Experts of a small language model.
Experts: 80 experts in each of 5 layers, 96 SwiGLU neurons an expert, 3 picks a token, a softmax router, a shared expert of 128 neurons.
Training: a variant of Muon for the experts, 466M tokens, 3706 steps.
Below are experts of layer 5 (counted from 0) of a mixture-of-experts language model. Rows are named router (the router's row for the expert) and show model dimensions 256-383. Each number is 500 + 25 x the weight over its row's rms, rounded and kept within 0 to 999. Numbers have three digits each.
After each expert's rows: a language model's description of what the expert responds to; "comes after" lists some tokens at least twice as common just before its tokens as in all text. This comes from a sample of Wikipedia text that the model never trained on. Tokens count by the router's weight.

# expert 40
router:476504519547544522500529533457513493481518542463496490495559521485531527541535480494499519475493521542487479475485547483497488479514490490519533466501529497521501474498486485482527495473473496540456478507496509518533481530530509508509512475469507535558469509518477469510499499516510532471504490526484478516529517544499524475478451526467482504522511508445514507553475504516509517478473
What it handles: Career and stat digits. Digits of batting averages and rankings, plus career words like graduated, degree, professor and contract in biographies.
comes after: " a", "3", "0", "6", "4", "5"

# expert 32
router:493471522498458526480506535473504512484491530462490510452538518469517518481499520507473521479531505528514449458479483500493503481549482481533489466533475514513511462517493507471527487492531478555480523533498515523482490558515497502474519489478500496492507515491470457497481469502488529476498473515468536486548545514507508463510464510480497510448541516490510498522482482516503504477456
What it handles: Capital initial letters. Single capital letters or short capital pieces starting a split proper noun or acronym, often in tables: S-wedish, P-FL, St, SRC.
comes after: " the", "-", " \"", " (", " The", " of"

# expert 42
router:531505542468478553493497520514529457513485528466474513472518506502553501511479508521521532479535515488517444487477466505495458523548477468521501483546528471527523492547483488483507478525491477541471522529510486533491500513514501471519535485480470494478478527491467493459480481564499521478519487542487486487491499502496512483487475484511478501494475522505456516512509504500528505492462
What it handles: Digits in stat tables. Single digits inside numbers in pipe- or semicolon-separated tables of scores, episodes, chart positions, years, and coordinates.
comes after: " ", "|", "1", "0", "9", "2"

# expert 9
router:504511525495528529457493533502506503483512523475505495490547494457496532481499514515486505500518531538497487467483530502470450524524513492518479481525498495495542481534463507477515494508492442551459515510472539505464522516502515507527538469519490489487468506484485510508510477515528471475479475504493539487517534527494522464445461491489457537449526482483489512505498457499545495483467
What it handles: Word-initial prefixes. Prefix pieces starting a word, mostly after the or a, such as re, pre, inter, post, semi: reunification, pre-Islamic, preservation.
comes after: " the", " and", "==", " a", "===", " to"

# expert 15
router:469499506510496538530535540519522497494502539470525496488520461495516481505513503485509534464542481538513490490461540485505480509537514485540503495545495487521526452550474494474485501484487506501474484539476490536497472512488484494484492489512482522518471542502493523446545510543541509468491456519480468499499527516488519474479506494455493483490457471483476471485512499528516516494466
What it handles: Determiners before nouns. Determiners and possessives opening a noun phrase, mostly the, also his, their, its, this, often after of, for or sentence-initially.
comes after: "'", " of", ".", " in", " for", " to"

# expert 54
router:509466507486481536447493518473499530520512525444514515467489516479497522533505494496499514461530495508478483490464493482517447494543494521546473501531501481516526501527489484482517513506484457559453522539492516516495494508500514507531501494462529517505498514471513519510511479520514518448488453518497491525512529534483503503469475486480485502503492504528500514555485489493518510467490
What it handles: Table header labels. Column and row labels in sports squad and election tables, such as Pos., Votes, Candidate, MF, FW, Title, Total, Race.
comes after: " |", "|", "1", " No", " Pos", " Total"

# expert 48
router:479500523481487510470494527468513483535495542481482500451488512468516512536495462491542531492516499572475453482450484494491498512504458515527511487513482540551488449503484499456546491489492460543471509521470508500521507510506478493484480462511489536508466515501465488475504504560496525483528452499464522492491534522482523491506469476488520479510496478498527495484506531509484499474496
What it handles: Ages, years, scores. Digits in parenthesised ages, birth years, game scores and appearance counts, plus Japanese and Arabic script characters.
comes after: " (", "1", " ", "2", "(", "3"

# expert 19
router:497500510527503544483524539532545466485495572461503485511519468473525478490498510503482509475516476512500473483485487501479526506551513497512499462528512498524503460538470478478515524497487448530493485507503524516482487532511495513513532485505518480490491520490517521468517519531530508463510454523481493493518532510504481493471489506458488479497535507508468493509535499513522535485466
What it handles: Nouns after determiners. Head nouns or name endings after "the" or "his", often subjects of "was" or possessives, such as father, city, team, program, the Valkyrie.
comes after: " the", " The", "The", " his", " this", " her"

# expert 33
router:522506504532494509483521551471530479490517528477524494511523464479505479468469491489462554463518504506512488481469533522505490515495528498515475443533500456564485480530459518481487485473495466518486489518489542538469499513495529524529555510486464484528505534485509520502528516528521503466522487524475482512500498551532524490491469490439480503505505485527485500504515476506523522514491
What it handles: Copular verbs and complements. Linking verbs like became, remained, seem, proved, and the adjective, adverb or suffix that completes a predicate: harder, good, constantly.
comes after: " was", " is", " be", " were", " are", " as"

# expert 22
router:506510527501484517481524515489495538512457527476504467492515497446519530556460495518508539490537533552486489452480503525519482508510532505533501471539525485532534474527490513485534515524529468529469520544504538527484520506519537509509521467449537499512478523489465487487533522521517542467512478524469516484500518538504524500471468485483502487517509457462480498504527516509504507524479
What it handles: Table cells, music credits. Cell values and separators in stats tables, plus music and media terms like Yes, bass, guitar, PS, CBS.
comes after: " |", ",", "0", "|", " –", ";"

# expert 52
router:490510504490534520481516541516515492481500547449496485480531496461494480486480476511524522499518533519516473502496499508528516492540496498500472489494489472564482471534501505451520494459498490523468532544534547541521469547493498495535509470528491518495472526469496468490541488484557515461475466550508527500526516509500518436519467469481485467472510493490502466500554477521475514487467
What it handles: Compass place names. Directional words and place-name pieces in geographic names, e.g. South Australia, North Yorkshire, South East Asia, plus commas between places.
comes after: " in", ",", " of", " New", " North", " South"

# expert 28
router:483499526489514509502528510502495487520502515481502473501491463488538502515479490496511516485552514560495484472486491498509471492525488503541537479519463500502500497503491486470520530513515484509471485513505510525510502540539480507512487472504498491497449518507472497503540462515514498469507471512485490492507524532475511474504481458479526476484492474491500483498502524512473535508455
What it handles: Dates after on/in. Month names, On/on and year or day digits in date phrases, e.g. "on 27 June", "In 2020", "On April 11".
comes after: " ", " in", " on", "1", " (", "2"

# expert 27
router:501487534496474552500534527493503464501488527473498525460537517514511497474485508491506509460533516530505471489492484464451522526537478477506530466509506479517526446532451518448500479499517473534458506507460542525465500511507507494513549490520492509527486523484471494512505533539506513470491475541491546504506546567502527497498447504489500517523489476521487496463480492476523502529497
What it handles: Verbs after modals. Modal verbs (could, must, will, should) and the verb pieces after them or after to, such as h-urry, m-ature, pers-ist.
comes after: " ", " to", " \"", " re", " could", " ("

# expert 20
router:488531551529484552515541522491516510475507556459529520489511476475489518476491484498478536465520524531481513508494501488467532506534500504537509463495482515536495474520467518459500489476535471534452469544499561563484479501501506501543517493535465510525497510471499510505519525512525496463485474530499526472507532531496553471486481479472475486504481487472499497468502489502527530497479
What it handles: Word-initial prefixes and contrast words. Opening pieces of split words (com-mit, ex, dis, al-ters, ab-solved) and hedging or contrast words like but, However, not, can, could.
comes after: " ", ".", " \"", " (", " un", " that"

# expert 8
router:493469531496486513499523526501512562485557516474502521459517512470515490484492515550452508441529469551501467494458522470508523508516467501524545481481503487518502468485476504469543507479503467512457474521453525515520484504499519530519515489436492488483501501480468514484512477507526507460509484521495514487492500533456517508488436496479483494533486517524488481496475494496548501493483
What it handles: Subjects and math/infobox fields. Sentence-subject pronouns and relative words (he, it, who, which), plus LaTeX math symbols and infobox labels like Species, Born, Total.
comes after: ".", ",", "}", "-", " where", "5"

# expert 29
router:518494512520526504464514524460480529519503525477498449520497515465503494531497471493481504468529500517532530506479511471504476491535484504529456507544507485518527482548449494479516480494481494543470503540483514506532522529501493537520517481482515492484506528492496456508486495500500532448505428511459458516499519536457505502474465488465489488466526507529484507521507494476479489475470
What it handles: Infobox field labels. Field names in infobox and list entries before a colon, such as Born, Died, Genus, Coordinates, Doctoral advisor, Elevation.
comes after: "-", " •", "|", "ed", " Phyl", " Years"